Weights of a small mixture-of-experts language model, trained from scratch on English Wikipedia.
Size: width 384, vocabulary 6707, 45.5M parameters.
Experts: 192 GELU neurons an expert, 2 picks a token, a sigmoid router.
Training: 456M tokens, 6957 steps.
Below are experts of layer 9 (counted from 0) of a mixture-of-experts language model. Rows are named router (the router's row for the expert), up (a neuron's input weights, with its number) and show model dimensions 0-127. Each number is 128 + 32 x the weight over its row's rms, rounded and kept within 0 to 255. Numbers have three digits each.
Before each expert's rows: a language model's description of what the expert responds to; "mostly gets" lists some tokens that are sent to it at least half of the time. This comes from a sample of Wikipedia text that the model never trained on.

# expert 2
First digits of numbers in tables, codes and counts, such as 309, 497, 200, plus word-initial pieces like res, ref, public.
mostly gets: " public", " E", " re", " ref", " million", " e"
router:171141095171141154077076129145088160079109181118107092173078118168134108149155121163140093089103103123118145170106085133120130171121206089107171094165166101122080092100100128121089078075133131116171123179120146156109121163119090095087195140122125158119160124184157135176126060134139102169125107141103068164118118149150145058134168152128109103096132138179203138162136100131168124138133
up1:095138147158176150101165150106179127045116115129124110141132111116127125101102150143115140110183157139129123150145098132148122110114193093131147148082104178163068173119151127150129185139120126167150111140176164129138149163101081145151132123140132160071176164067086141116150120130187153083114070114161080123142151122121143087157147150105170121160172156135137126117087116139069093137154
up2:100075129087121096108106125092128161121094119141133086152117117170140156154095107126140109074119133143146119068082177111159157155119102126147057161129107142151117061148150122065157131122161084193171126105155108163134130146079160093147060115161130125126164180081119137162121190150117126139103168187138161157124110106103084150158161135089170087142066097127178114128143181192155139159125
up3:112089096114162183189146120124160089118097163109191109166157105128149101156195075114083152133095123073092176103105107127149114162131158103114107136118123111074143160133030176105167150080053172190083139104150125129101110144144158109122103132110146139155094088148155135208184143160167107122108100094122086088177160117080088101100159147119108151110119126164066130169156193095135103096168
up4:084132156122199097120094123215085134137147133098141182198093137140158111111099115135112109157122115092122138078077075153124170148102157066141090128123127174133123172123162123117110156156098110123195156105137152149147152113104169090166146162169082198121084140149150132116167143071135170139146157116130139126130106078111117061081122138087086093121172135090161141094197096142152137092154
up5:178154150133157145099133122129157133069150161110114129103170105110114129129138153158084095135166110175116124175120181171117141131092065132120120107174113210086093108179179130071180120117181090118189119152165125135102117172099202088160140119071141132097123173129018066136069121114145170163168118198145155126056168141141144132199141118145137129133133153123153152121141132098113126113082
up6:117124078104153167095127085120140135144078154144187064107094110122131081136120138110115129146158134157118116082116156107122124137140047103081132083139087106169115175126122155131138141138106121173166104164097190138179128140091110125076132140123143139136175143121156110128095076138100151155175102111108144104156134078119201097128133119124076126205178128124122101173091144203151118135150
up7:071077065137130165148112102079148105149104135111140139156129093140186154123083143081067083083089113110133112168156101143161154087061122158082129129136184145127121137110080115060123097155117139131117126104171163198085176127126121101164079150141151157118099168125138103190125133119108184149179116160141092094118152112118174142109119128140107124136124126129121117161117149073131078065100
up8:093150081111191101134105101188112098085141155060130189080163164121166149112104083142137102116096134068080124107098172143124129094105199161114157106183102060102095122096126139079101149120092144139135210098143191126114120141124118146128133156140154145140136132138113146160157096126092119080109112087125119135120169114134168031114163149161121095155108101107142122137153124086134147132138
up9:110132125148180149138121124081081146164095141115136128072099090115162180107128120125148120136162148105108114125090111158151151154172128107111111104120107112121130123113131203158137145110145161169171216144133177145121169165129110138128127200109131163079131115128142100088156177168120110128101087177144070160190160147157115145130101119128135101142077084152161214157133134134145134083136
up10:112083169131125117147180112123141090157125167068102162061144090104167081098111149111068122142118106125155121126117152115129141138079103074102111131138177167138080095160119209126136129169150165176137156087177128192138156115122146130113115156163134144112139124072130070119147125085111131165181120130131182168124131085107167036136108155188117091113139121140132136136084132164120112097064
up11:062091079136150154121110120177095162043115134091099084142132121167116115164095144094134092130136166072134109194190133124147141061127151137110164123191125182169130120107092128093114133115035141147145110085116148134091116188145174102153133131135104149091120157163129123128099110151126131184135063142205116117128174110121199056164115160165130113134127118129145099092137144122081091080133
up12:127108126136097040155175062183118166125111125094114155167055100126113125095147073158138054139144123062119140075107128179135143104078185124097108123176147152111084166110149144081150128093155167146150149180120140097108131131087128134165104125149086072108179133192133164169098140110074071154187085176139069099151086137157101128114178135102151100107039107168205128080152168152127122105096
up13:109102153132149115094133134108100190115123115144146105133070138114137156078087120106204136138120148125149087169088148129071147129113179115170154123187191112152110104145133165162076109144139185160150102097101110164146161102093131116111169115196087083110154185100105127138169149098102131166146152105137083159134150123134147082153105095089114095150112130143149140148128157098142113108091
up14:092100139132067168221116109177118097112128149124141082204114080121152138132133072189132137129134083129143083119089147119107139147072159126077087172080184144144123100138125157062156141121109199169130122104156168135114084119101168123093150160089156121117114135169119053185134166078156094062161141108136087135180144121143133112140170144158087048135156158127106101137141157145137142071167
up15:103097148150157156128138105070127086132101164156153122061186152117129162107205134071114128106111142085132164136049137132091129120109076090138089121116151146124138149120108163125102150085169159153142109130127131126161116126094079118145111156071141116055139091110099113142206174159098085136154192117103145115162088150159152109142191098133182115180141090131152086144187156122124157100092
up16:151097163136223080134119154157161146084181106097144161127136117171104161140171131131141086099098123108129090127166075143117149137130086111136160134155146170121110095123116148090141109103112146146151135098154187075134106178087164097145134144101118131148095122220119143183166210124177132174122123138125093105146120034081104105139119103102171129134156115161167139174111211082084121058108
up17:104054140133051163132143153142187153110190150080138185132093130107129149109173100135120189088200155125115154126193104108102130069101153093114147157143150255081118133127133199150124143173110088114144198082179056140115128068097180122158100154077096095104141144189179153101131079122125154153153105129151047124161143131121130114094145110123114104178137087094144139159159126170126132114142
up18:127061090106153123111178123164169141134115107100126128063081164109091166157117142162110137100108151057177151125145164144138170076129164065175094172123062181141067135217137165128103144088129110112102212097140097120130059126144133098172072153193109143107167106113075124114135188153087109104116158200100114153087149113132069086120160138146182071138087115112134115132116138128124153111152
up19:173101117151130129186126094086132093122113109143120128178119029178153098142186128065165148123176166125175063091085058082151118128126152109110123115119118124060133093094078149100119189111055177125133160150122138122066085104099090057132086137114114142152115174122143158162130144131182186134115139175134114117140128121116130095093182145120146134136165089148089135142071194178127124153116
up20:131159067036136124135099130119156073112104131149157100225066181112185146106124191110160140117149129088137078109102108128106152092148123116167180109131121193140127154105129130109093122110133143137121162127097163108082106128129098143132105112162142185141166120107115149161121076114081169158129120140139084147104177141173189125112167145123099104146134136136137129188092148110102109124163
up21:088120114077153138111127156136107034086153115085121096146136127157140098070145127059090106093130131127102105093125151116136139109100148142099113119111170123068072136145123144101084092121119127139166112133157153133159134167118104121130181163145120118117133112179116122145138091161099168158117102190146116153155083153102142076170140173186082106089140090142121167101065130123153089176116
up22:144040090142115093135129103119092120107138127162170113139101083197190121109147113125120135178103133058132119117141084120095154181134109143164112070172158182101128111146078160172072159172102169168129117131173147089148098121119105108127061161113147142128150111109156091147085160134106073104156155123102061148168119150140133121161203114113126111139109100118118132083144106175127086091169
up23:111125133173141169161092128130098123117135158139092105171138092105136125137120103068104156162062144137091082164115179102102116148112129104188072148134176132128150133124092110096141134095134131143154134173161183127157149138133147134131147156085117167118063166069164086112076167117132100127177135065148174181145079120164180052163179167137147128140134088190146088142115142131161140070060
up24:095074080113157091164135167102183131153158078118115058112102090118132093084127103134177115134159116097071082165147105128141153133151165091081132119122182104204067053143113190185143151098114108139176125143119095129121126139104045112204117112075109199115139106117153153127137160152139139104171076092138136112073144128106110118146150124051110118121075113131184106158121191174142076082102
up25:056130100143128099150166125160114214123159123090142118207136021110181098167167066123122105140187102115123048153176148109131128124092139102145118152125131165106122131124130140119103159152058133123121203170109064123084121125121107093142164147132090168139169131137092090104103181130160104147126126110115199156066139108159143138135156146138140041105146160095132098110073171159118117199086
up26:063162117152117164129158125117096156093115154155116112156102114133144158104145108168109141118075125139135153109086116120124114116161153129144073111174214096169114186168150116098138142114136181090103184143131117061155144160121163160098045099177139096155167121164148160123198152131107166205121086160137087133165092150124228122142174092102132108123136075096128171174114104119124113147166
up27:145087082142128119160153163126127091085120127084201085118066054130183161103166146162126119153130116138094149123103128123128132167137079109059146091150133104110136142138100167140151126112107149163174116140115147198112125099149125112134098168133213160071125131139114150108136106173110116174146106140131113079159129134096074140128109114100139114102143045150156184134086151074149125109161
up28:168162113087180166122093044108074143125105118147085087111070125166128161150127113127118168163111117116125098131102130139158086160128088111163142059098096098084113061132189130128155156075135156105116108139157143133140106131104133155110114113145146089109122156135092162084199125135138140118111105115169139119122158095125144111160165107066076145139117070222143171130115160098162131146077
up29:100117110142105108093135142155107151064137174077121103080152070129117158144185029138122093162092116098100145149127143110190123099159141125150116130139072168108106148134161143128098137108095181161155152178141127115179103150115098130164146195125134144096123112183063121145058128123124129050166121081138163122182155136136128105131158137110038113148053115114164152153147103057175119107123
up30:117073134178111131129136106128095134164125132135142053087127090194163095135134141098116054134157128175118163162088143079157073156112060148105121102149191170127108094161153216186130161119143142161165143166154118047123134107147143076098111130109130163100143190147164215158132097123082183172143063123152159105123115124139152141107109119192146124135113107125090123148081195112155174141125
up31:139142121096123161197173094170136133097111122130094126112085102137129116128145109157127110111128148116124174165178049131123099151118132127140128149138103151191053115128135135108182116097130144147088159071123143146053106137133126123150106093141100156118069140125145173130173116128095131125113079153137049170090121109172125121164160140135157119116107134153143155151136161136170129107116
up32:187143072106093200140111126125098128119131121138126108173108116109132142133134063118090103156081123090109129216111117154175144110137159116153142110122128101163092193138117094140147167094137141128144105155154119108189120144118148149126147081130159139115121125145045082127139082133096131047110122139135063156099151117132173069134146173108081101137124078132137040083149130150150135090090
up33:127133182178140180136087135146075153019122193135131085148053132071130132154147111099133087127123104159127155166123125167128138091137177123121124200171141181147141083147128081108099102133109110142084096143125127158094139110131166138114153137123061137097080075171153116137141105170108091113146140113155189136124116120165149135166122147183128127146134147095167134087092094136164160117136
up34:140068155140146094095129167083207131107090139068146145141096180125146158103067157126095202135140168126128097117085135123070167105099136116075180096145138109111121093148119116146135127153126154116106102073131135170102153151115139174068170170128150139164110123126126110179153096120100162054105107067133060085119128128122148129090093139151154110153126166152133217145148166143156143151097
up35:130142142125208160120172149173128151081128094079127083126103102063181159169107127132142147109135145166088135106146108111097187159155107076150119096222131135129172105115113161142097123071152100138146134144098128126139129105072057102089138142084144161139129102121134187120096155090123132149122122147163135136139119126143117139169153124132107105142094116152163143134128113168143114165127
up36:113088109101107134188169095129128140115136131108117094101084090137126119140155128133114130114154111121085108163135145135158169083116087091066148137132156180095145119122084176171091075159141153147109122151140129144082115127137108081126169114107134126131106124118142120189182166090064131198147091175174124138123106166086121132124148075165159117128177142105148143150150157171088179058075
up37:147068125157169090165126144142149126135116148105162055162039109129134164069119055131136027183145131068139126105147143188098170130113114077107067098141118157091122130155129106202173136077147070148130125162140139084163091128123139074174103218113094093084143141174157154097103149145141113166132104178126089109100104142087087105106152114112158118103111092169112113107140113107140160066186
up38:119075150107139143144175147134092064134167135185133126194104114165158120123163135103046113149096162142122092138118057136116086125116115082148123156135137149113157075128118104144153105121134106165132103140121113139072120116103202113119098145132102131102103129171098234146158100229113119134095115066124193161114137129171166117142127117107163106154085131098162157118130106102118155074164
up39:106127075149134092151183165115089068092103147093152080152144158134143095089214087098135123150077145072070124064123131103165123135124112159116164102175120123098101124121101107127107104096105162116136187149150152109128115103110085129133129187138171139115170119136152131127087143100108099145154157144124105156178129135121149122136141164148116114116080102137172124183155068055118087158095
up40:064139138092138128145140139098169175132150180096138132159027131049103158100083120176106112133206127117115097172177163138088084138137164167090191116109127127076132101127112135117126155121142132116160147103110141196072152116123093144185119182097123175139136110149119109121136089122096138151123136151166135071115091116162114102159140134168093068177084113104150161205151151131134125052131
up41:104083184153158122179088097126130176088123109145153149162117081153182142109102125152118102072156127200156125096194091111078152149117091119143065182192158203095131202079132207120103146158181159130160143116140179103120104123124068127080118124172144129140150119153109179116146123086190140121182104201124074112186128119135150118085165130125119100147142113130120087139182126099185106148161
up42:053106031089158158128118150137095125127102134103147140152171098105145111120138121103148129116133122130112125193106139132165104183073122128159191128178180126130106106135134114127109101149124138126101113118092145154132109097132161129077141113096081118120098110093142098157130127121138178128174129106138149154112087160153229095118123148186125091120125132161130186146134095070141106118086
up43:011121126166137117141131095102182124115148112115106102137125056118172132100126147149133101057193089129089153159150128129114147165139158135144120132136176110171120088146098101128116191138159190141114166098142173070117098163121062150111096136096098147134168155083141092104165146141082120087128090182122144135104114116158131148127130127133143141188125091199101175170135141109152119131103
up44:074139094133088133115087134112123105130076158118133092111111140128137180127130110179162099119170135142082128165143145136159089165105164128145184133192171120121071095168143113165139162100132073152143162177115162182105137129125163144122139114098137089158218109084064113091098172109139143104100086110103077179107134134127121114162123133105136110091087092140138148124205163130166158144111
up45:050114101175085099142149163082146144121078095140132118109118098140108162169151142171124087101135065188194102101142153136159146145114157146122159065143166170136079152174151125063113131160136119163169119046121104101115120094078143090100122080166163099160175120143092152188130160142052130130136122138135150121175131123162128092094103118099153182110135105173127157156114110163112098136130
up46:169115143127071115133161124148121179050156143173110095170075103131076091174173103169162127145156137123121122067130157094096137135089104109218080165073104174119135141176126125108163121110139088112167143164188066154099113162095158108121107120153032117124117092135101117093163113141140061156173150166127201199139104091140217133185153151134160090084152138126125127136088134123123136117115
up47:096136143069187142168145106067116122126153141173180107160069114138153130084082073140107156104104144157104091158197144116145113153106141128145140142126136096167125122157087119096169127123140151167147132123093123075132129153111179106103143111070147161136206087154105110148133151183093159136110109149163095143140210142170136129159094118113074077129137139082149113191082148125184127166200
up48:128127170113168099180125095117114153041113131085144127131135153093094172140196084140086094121153086194104126146118179118093099139061134140060148009150170117107145125150148198096141134081140162123127136156164064165072145149099173109098109124141100099103178083101068133111185197105078143145143150148088101153123174157144134129147088129100115090137131145121097094090101155168087145084141
up49:096135148162125176090088148114141107080110134166128141142138128116119109120144071127163063136094103086088104097086145133139124122120155104122119126153139091091075146160163143127132152095109120132149122133124140165210147147081076178142119106148116076101149148131052090131152151114133143036136109134127122171195165113152160104141149117081057119124098102119101119071213115149114131066116
up50:097126090161146101113169081134135142076123107126137137142155142146081121075140072128080170078142103126139130116135075155155159135127098111124140187091158098074136133100111146128051099096110118171151153116123086164158144114112136113137123131100145109084176096120132133153223120114135130107135113171093077080150189115104093079110167159116166171102110123128117116104108165120141104119137
up51:107102102059046127096129098150086180140118090119121088116124074131185079146181160174165114095160105124123113125158127121160157143117115137143137141164122169144163130102116152086171152111134144148097100154115161081059117148092155101094142096133166164101062113131110163155187144159138093121129138093149122110113146121133169107130154106157143080120141131161132187123114087095147159105154
up52:086149101075082097125109099148100154121067140154106095140066144142134146116085099155110112162151195138106109108101127190164141148133125073140150152123119151125053184126140123085129143115061125124119113143122134135144105133101118134126145195156155147124131112118132142125093188135117068080151119174155091156158197137131145121180158142199087152127112115129199106074152125082161114135136
up53:080120135098114080142123070158119197089189102126129180184105121163131144076094137197164147140112133133103124174125149107109129149145176090136126143100112119147103140196097140082167100141126131165159116088136088080099061124125151188147152122182132164141146100136152165166107145129183099140159137127158111127131111107102107110162100111114071146074135154128159112146111169103096107157162
up54:151088146127161131141140174203094123069144140144149078181080165122161141096207111155146156185050159131092139142102076122114115056118115088165126178133170181137131188148146134117093114112128159169157117194167121131138132117130117127113125123159094152170074100160148147160110161108115155149159152123165143123137073156164086118166146142111145095130087101164166176120196107144129113052114
up55:139152128120172164145105107182100195114159127168082086102075103120164118108121144104123082138090129053135114177152123109113080121121136174136111135124155149104120171112194121098125107075097123140109107156133139104129101112115103099139138166158118123148123145169111062137102139116082182128119139097138087136183072102095123058129122186170105140112145124156150113109230097118164081155131
up56:116140151058161173150145094101126097159111165128102113145117118086099107102168137122152162109154136114080143181145148160177113151127108057158144179139059135156147192072083086131105105094149133145097137114102160097137169151145093165131140142137141180127132153133155151120155112105168069198108090105151131124183165126181112097146115143098178094142085128116129141085130130114199126102083
up57:149119109183141141130116103101096167086190129113123161160130135163138188075106109134074146168096123073104091148147120135065139110128172090108076105157129149129125124188142123139139119089144126126115088122130163144157096177117137108091092191172124076133136184131121084141124146081148126139177128099204130152125141137120178038109144127104139048122137063165164149122145115156115124097122
up58:101116124154177136126107146129114118108057177060106136138130096105142116153099106129091093104151134027122119127046155137157120160095148146139157172120116103113146126139133076177099077078088136120097156175112168145119118197152081142091116152138112097108178133148072133155118155105125174133128142124154141138127104107087170101141198149138180112118131128148082188115142111159126095128147
up59:071083070105070109168090127124146111077086160120187094130113108078169141110112062096100112174145114151122125172129167114107094140114122128141174148102185111068119140113102102133131114135117120134123138142120155085119117091106128143130129184123105161126151113136184121126123142116104109151201145093103119153163105165137168163144095113117219120133109095175162148072125111164169154092179
up60:137122162166087136137180161096105166088115119034132147164113149116140109123109133191129094103135124146129145137113058151106134068121118065179109144098136155113148200131164150116115106107136092131104136137162094174094097200140153104190094174162146119116123136083043141107181127132111147125089131123104159136110146137118186152150154124078187135138134148057111204142132109169110125118107
up61:088098141086137135125138136137079079108160142156137067109135130136133145137132158063152105081142143092169085089160112091191095154115083134159125120157147158180105133146144152154132134169116111153144141167109130101114140105145041104113123138136110104129184141121164113155147137139094192129098142147102140133092086162147105094086145186101190137096165000144154154136137143126171113173125
up62:101114090177146098145159119129102104157144169137141115137107067172114127131188038056100125103106170047155137120153116146122104123112145119103144139137088116113133183177111127115143161038123170130142165150117122153143136137143122159122133145127137138105080156131179100136121163119121083105121106104105103152169146113084128112163174128126160136110074067145133146075119194148111063082105
up63:132130149093094208161103104160130132060178126064116102087055102119102132153104142087113154180139129111128103176179075163087122114109088123131097181087107189136097102141136158091121152148167125196134187115159064169125122120119138099124116183099110160060126119071114152153159117094153076109162122121161121133098137136125107120188124108183156100104107132172129099119123113179096159152180
up64:145175127207109142190115127155149116161135148108123092175092104065131169118146090161096068085114097122160126138114094136168132078089123109093137144125174139193146132140144164118134134110144123155110175127147148091074149109130075109138154125102079160147130164133119113104141125179114083086098130113139149132145188092131163155141149132206112132113120123115124124106112117147132117121085
up65:122090117106153173144142139106081129145162130117116145121159172121144112085072160136055083101112150116119084151129099145109170109106089140131145111139118133161163148198117151089041154154102112178213164109138134099146158130094141155116151163069121185151103106164157110132151166123087079132111057065132124142112111144120214086167112127091173137138138145201162163145152145098160090095181
up66:115067146155164144152177116159123154101101139172102103151169102108139152099160086140110124118161161088175105077102091145076121113093126092119076116133128123091094129114149169155105126181139191133142156159208064121166088138109104103111072227159144125084128154177136116158135151169143124203171107110106076150169154113145152050166172164140163135151118077103095157055119120147122110126113
up67:048124113155138141088133085142173099147082177104127182144062156123165122123122156114149127145184153105104165153101139143088130134080100132132136163127072198111120176123138148157130137122135084126123139112173121092141134136131135080126155160122093078112134111109193097139107136058074130145137136114143085105150143163174136058119149159158141126081122195163099114155075114115154108141070
up68:125105122136107150153133123177084124085160148096144130160112100146146127158159097102101130185065162084123151136129094134115108173114171112184131134129139117099120131169120128113135145147104141116151154163121124142069110109112076066158128133140161125134103110141160124118080131130181115112155099113120110212137119159106111086153136149154124113164073102144178117130184095071104126112102
up69:103053161151144119146140068187114116113113128176170103139055156113127146165152098146105135119128103148112142135136092122129092198153184108117162184140139104087093103140148136138160105039152172141123115122132121115064042138107140113109160170137126172142114127131129149131113159167129077115147102141108087132140139134157125157114213144096175138158150055168082188109164164108147098121149
up70:084122084193167189071098036091112174151127157122101147112108086190182143113157079106146113127101140067131094138149109119109139165138154165110080117108160142108111100156129128085142155099100137126197142148128177129139079162111135124121117122183130156156143164119080155123121090140163151106135065099115157158146129079107146079134167112039152152126103075117147135084128134183120130146082
up71:062118061110127102135177100154180091121139131163164077130043133109145164086104107204134091121137086112155125159103122121120132126082134152132147111107055170088118123162119119119173106152159146129071097075098173172170109136077179110135101080141152110142149148121127184189084116145110147062135111140154113131177121123132115139102075171125182171159074075179156157159118143131149076115141
up72:101108131198142167116089116125114149136113122132159145100159129096144076117129102136133081131084127155112074095119084195125137137108159076145086087089130156118139174124121106097169181097088158144064139122166113121137151112134096092101107140123146153128142145083050151148137199170122126130114106115057094132195160105100201110135150104123100166145144131132120171086114113154144134132163
up73:131085139131137123169156088091116098116128152104124195090129132115152142116127164126083104131167101135118118189141122119147161097130119140055142114135101178141099111110088181103069097120122166130148203136143171123119115127094126099133107148134124149088113125141135152158174155098119108091130095129174159108141137143124163077123138112167104169230158162065171137177171172118139131119140
up74:127122131141137133110089142118112095131137156149097089125179107085114112135095152108114139156093175124109152108070193145161099106138117126143113146146180084162147112129080113104131137108108170176107096133152191093189117186130154179133142120105111182136145140111104113098143161092127083100117120135114144171132094111104154103138185169157085113198140127181174056110102133098130093141043
up75:128078086089196088181153164151121114122137140125153132122083123190131123109130100141086095118162147135080141098171082155145134153140197108103168128159099182106102165117199161128131133140115126123154118079181153085064104115135156116130149183151123131177079152144129131124190103111145083115148089141099124077155153108154184137131136129103170128095096135123133166124150142157086109100118
up76:154145100183164093096121158133077168066104089118144131143122123144125135108160082175170153171118122112126132106131102122138154118168139068172130117132032116131135122142108087121129136119167179174157159158159076092191084140084034160153124164117190173100137131136093116122091147070098184080146145129106106103130198126134133087146197123063092132158065147148143121128109107138156091081126
up77:115109092177123115124095151118091101115101128087120066116146143137134112142123139160130101134159150076123172135122084077110167110148104061093148134110150244117097131120108133130067084127157127088120113158132141131147130125126091097093149113154142133121135137147129113132073067153089146130164058121209114119114085089114136115133148106056148170159105137182145213100107134126140142067121
up78:153177093143186158143141122057124183122095115135187097143051144137212125111151088130151149150140123131155078123091125115118140106150164134150143150185141146167160069120134160128095109116149150099093154127102154043190129157075124098116145193160172175133121153088163107157161158128089104111151171129138120060125133102176133089150147125164143151155096198154131157191163105108152106115125
up79:067140190109149099120192122096128141071129124081125094165121125136186092138145070136053096171094175076109122130107146135182102140121131092186136145127090140115111156061108131166133170122114098143125124175114130123135144120163124137143099108110139145141101121115153091138153077121193111159144134176125141156173100122147126082164134156062105099164031101131161100100180124093116101119111
up80:098105112157166113141180131121060180112103127076119065208067081160157123116093077101134103123166140155101072099146107127176143108104213124122124125213114129110108101135166165050063152079161080124181131130121112192094132144118124119142140172131143104104135152131107115123083112139194146138134163188109117131164135109157088105136136155155124106123114107202183173226148137190111137087084
up81:169161130156131075075185110077144134120161137108102103113092154122156156110127135122132085147129136099107125124094085124170130051139119184108078158184090170111154119104151184083071114125114159160092150133109140114149107134079151146125118125163112131183120174108145124161101098170117150110166094118178126135161078134136103057120078134161173125122070089175190146170110116099128115082122
up82:073137144175105107092135151113169196103128126055130101097060129103095116138144105121113092168119131097120177121190143141091159118077110140124127136084156192071119090152107123131135147030149167092116092138151086122105145111085181161156135153165068108115143127154071129142083166107105123157176140181162118162139128131116114082161131177118133075152128159151180127169151090162134161082163
up83:128080112155105172102077120164125150140116148134179145153117192092194126091162130129151086161147147170122120176145142075116099121138134125144137124135185136125160143125138094065109166131126133112127070145100185116111101144092044118067147125135139112146070127132129172127075102162106082193158126102125104145078133123156143105112202118167190120104140115147120141183122124116133152169122
up84:161164164114131190121130066156156147074161145092102157107110157109113112160116119201136119105134149135095138151145160149114109126145145052146081142132063152059160140134068107098087165114127114100149129129133139120076107158111147138194128102133138099073098056133147090123115082162077145097124080174159148140154210118112141136131148101118109143100075166105055121086113096138102129093121
up85:100085148158175135183138119155088062122134126082186137127087092183159091123252109169105117104095153082134118120119113127097127168092143104093136134140105140092121072105086128106108164141085169136098179106183117117101063099114074112130103110122219224147139145111088173136068120099170109096179119101139106136195160143121077146135139189171102139142102088150102140134138158126177122157099
up86:089123112135107168116144134181097137135165170181117132143111125087158145121162115137115079142152126127111095178088100106132139136154086141130115125142123093216114147122090140115104132134051122144133138187096164110154154118174098127150094186088161160165167182169149072149142117145128064155174058161140127141116105117114146088145091170108087151117089156139094070102134124040177151164135
up87:127084125160108121082095149096121123115208145119132169157120118140122130106139097131168083157139137157157139114112089132089113175077126142107113146106135128104157127122100152108136101121140082113090078116187075105145056109117196114137104106144083145151140146164119113130124173126188065107181151104130091135166118122138115077118150136187150192134122112159108093085162120144124186127137
up88:101140080089082174162130069129171105149154158145109106127121129114133160181153179083129122117136126089112100182116146083119105160146177165142139143097171159102092115105067155137089134114206148132145163151112154139117065163153118129101134126103188134158151135158050114138086113098127118122158076144180106190070085124090141119116196068214074138148187090119119121133113131169164138180113
up89:084085120207074149124131083115110185163137116161125135081168070163135168121144141134144100110144132120128070167123047153121089124080141111165129143168160159129125120102154187106135111111140203171111109106107141111148131132103167159134141184110127086137119212151140089167084176123081114150088129142138101135159137138151072081147154092090128107111126109077166099145160160108172105135130
up90:071094089098128118123120099118102107076120203112124122048075160115127149147123040133113139149096151135106115133107158114114100149110135133137156134171151123098091120134190127115112113109097133185161147112120175153123125112103149169121147153177130149083094173221130089090103081189134100133139106085192175126167134161121124076151142117099165118125055083110206117151193097071144121152076
up91:095075099122093081126106065118118091113130156204180157169197162171105129099160159124096136164094092072115108133088162106122151151103121091145126105079160147163132112144100120126145161154106145133150141132118171199161168156086064164115107177086123129154140130108113137130181189154170066117114136110083094176116141128173141086114127127116117119162163086118188109121131128117152115134132
up92:123140134189131078107183109115103156095114141093115080148158134107148120148233014092115118152100125088136122167120098116155142127127175103122125072148094209105158120117112107133105114048117188150117128132160139160131140124121092130135132205141134106174114135121116122125165088081131127115163168146149131099151137125111125063156122129144073144165080101128168118185180126142138169078137
up93:086107136169156108129148104122105157161126116156154088144163164132117118094152144099118123133162142065123042101127163184113134101074063122087113050082109127126137164105077120129129131164125173181126099126134084163118118159132156154156108114151127116148158154155139170164142127102181119110185123130136138123123114107150138057134105153151117106089028103113142149091163124124106111175135
up94:071129121160144133156098122185135091093115124145101156136139137150186110128130032168120094168152121095145088110025101131053146084114165105113067071120118157094124164150148112159110147049103103138171094149128187175126161159106151152099131156184139093094115168151104077122189159192130109113130119138134121108173113124140171090085183092093137127134173112143162098135204131112093159093164
up95:099061122166131134173102104085140133137149146180146122094133121148088123131117116158129071156147134147108102186151197142176127137112121101077080113126087172117110154101139101140160129092126161144177104153144153115171127109146126139144163119137122104121173126159088134163135128151103093163181075130139169101123175137133230082087137054106139159182059110112147080056163175119164127113130
up96:145083121131105093215094082124102112108168117137117121167103076145128122076139057135149085193060142099153114137102161134115172099128175092111141092145132127182127161180106095216131135113150098122145154111121093127139068126143118133139114162153141149130101131183152194126141141142166074155132107170117089128140122106113199121096141108071105161193103157131142117101134146134108137076176
up97:145155103145113117156127079198117112126149118141160095115164119136174182130206092116105088177096145124095123116164140128127126177116142130135141135145136095109126158132121118138093102113119160112145138131129157135100096094138142133092111111157220136140125160159078115116149132061125115134130066126140117151130119113107095122120168121152106130197099065170182138089161110115161107128111
up98:128144139162093087124123101104114099155141145131098112089160089169165098141204137119118116125162118094089145139166121178156129164128060138122119111125133160108125153108141168095075157158106132165134139162153093114147124119128118149111163122120138193126137104104128081140143131090141098168190075106139108121176110123146117101153091104207140092033136073137166110093157129128146112157155
up99:176148122101109157147157066126102105138169131164185111123196145125143107093171144143077099129066110114134164165073101101092171109165119109095119177126174157213127146138108108120113087095175168139152113152149151110175111125138161102117053109133147154106167179143109158141182140211107086128187134125128112091088120112100147097117113075090104099126158124143118127148165084070125105139130
up100:146115156214123117065149100128115181106165111140123132086139145175163100145109114140162135078156153134222125085124115155149088188156103085151065087169145175126101162151122150089143131139133148173152154162163096107131098108110098088067079149153136140108149169152112127147211205157112104102127122171094051150134131151141133112088174139102164197099119115114085116088149082118141110159139
up101:106118124134173168133196120055105088121145127131144119116147112158158088087190146168134126151101112166103129162108133123086136092095228134138082169142129193101176092103090099087137060108125205120109083126190122101119144164104175098113081171142158122144139164109125137134158144136139138106098126098117084115112173095109116140144092127102096122160132160134140083154093109123153128091114
up102:078116077148107135159117155133156111146098130138157123172133147136170153090140138148059086078126129154173127128124122133067162104128160101122156173095186125120143114167085163087086112193113183139126132092140152139114146110086114010114129139113139147156094120094133139168190112154062095085093127127133133105133113117102181088114134124158192175136163162130157189136128101137157109108140
up103:058116090089130081193088106122115115110104175165135097179034108113159139085084104148132077108118127084109162139102074157124151112124181098138191105144171147151108141128112123134093169152111110103124123172113139141114134135147113121109090188130104132146167124116168136103135165235101090095120107140070048121114136139102175097124142133145144109138135082191169192125101095118105133131137
up104:118174129154145136131152091073149177140119164124129048095165111130127165140170127148094057168118128129134132139103131176109097119157085143092131059128147112054160130142127137136145169107122171166109109109110095087159148145110133159101141127138117074104168097152135076141106155151134088194113110122131138087187157095123206073153182115108169162183082133123129098099100157060123173145128
up105:081126069144223085143085133072125158063153111081106165133063111091121096125158063117071106112138097163129145123188170141148146094155092152078144113113088113113117087099136112137124158101031162132134182145121159173153151163093158098147122125119136095121114144199165138096183129115122104069091074193104071080140128139137127113109113154071175158109125146126125171118101134160147150113146
up106:115141137108140089088110135140114128075159142074114079168114150116132084132144043123113184135087121164121139142119064113092121094140134103129131174155138191106125125166169174072066141103145154118153121153112094133146126217108157144097142164132104062086088117175112146143139120109093136125173122106186099119126140146171128005164183117073127151094080150098125148133172145123227137084105
up107:074130109104094132127131138151042105114135109146142129116118169161077136102168170159096149096132094137131214107074148107100149103110120153122115124132098141100139123175151142094072156118173207181136117115122121124098132123099131120111180098161180123134061172183109108161126142130145149055134149129113130168158166144147130120100155125116084076133157090180146215161145134087152141166185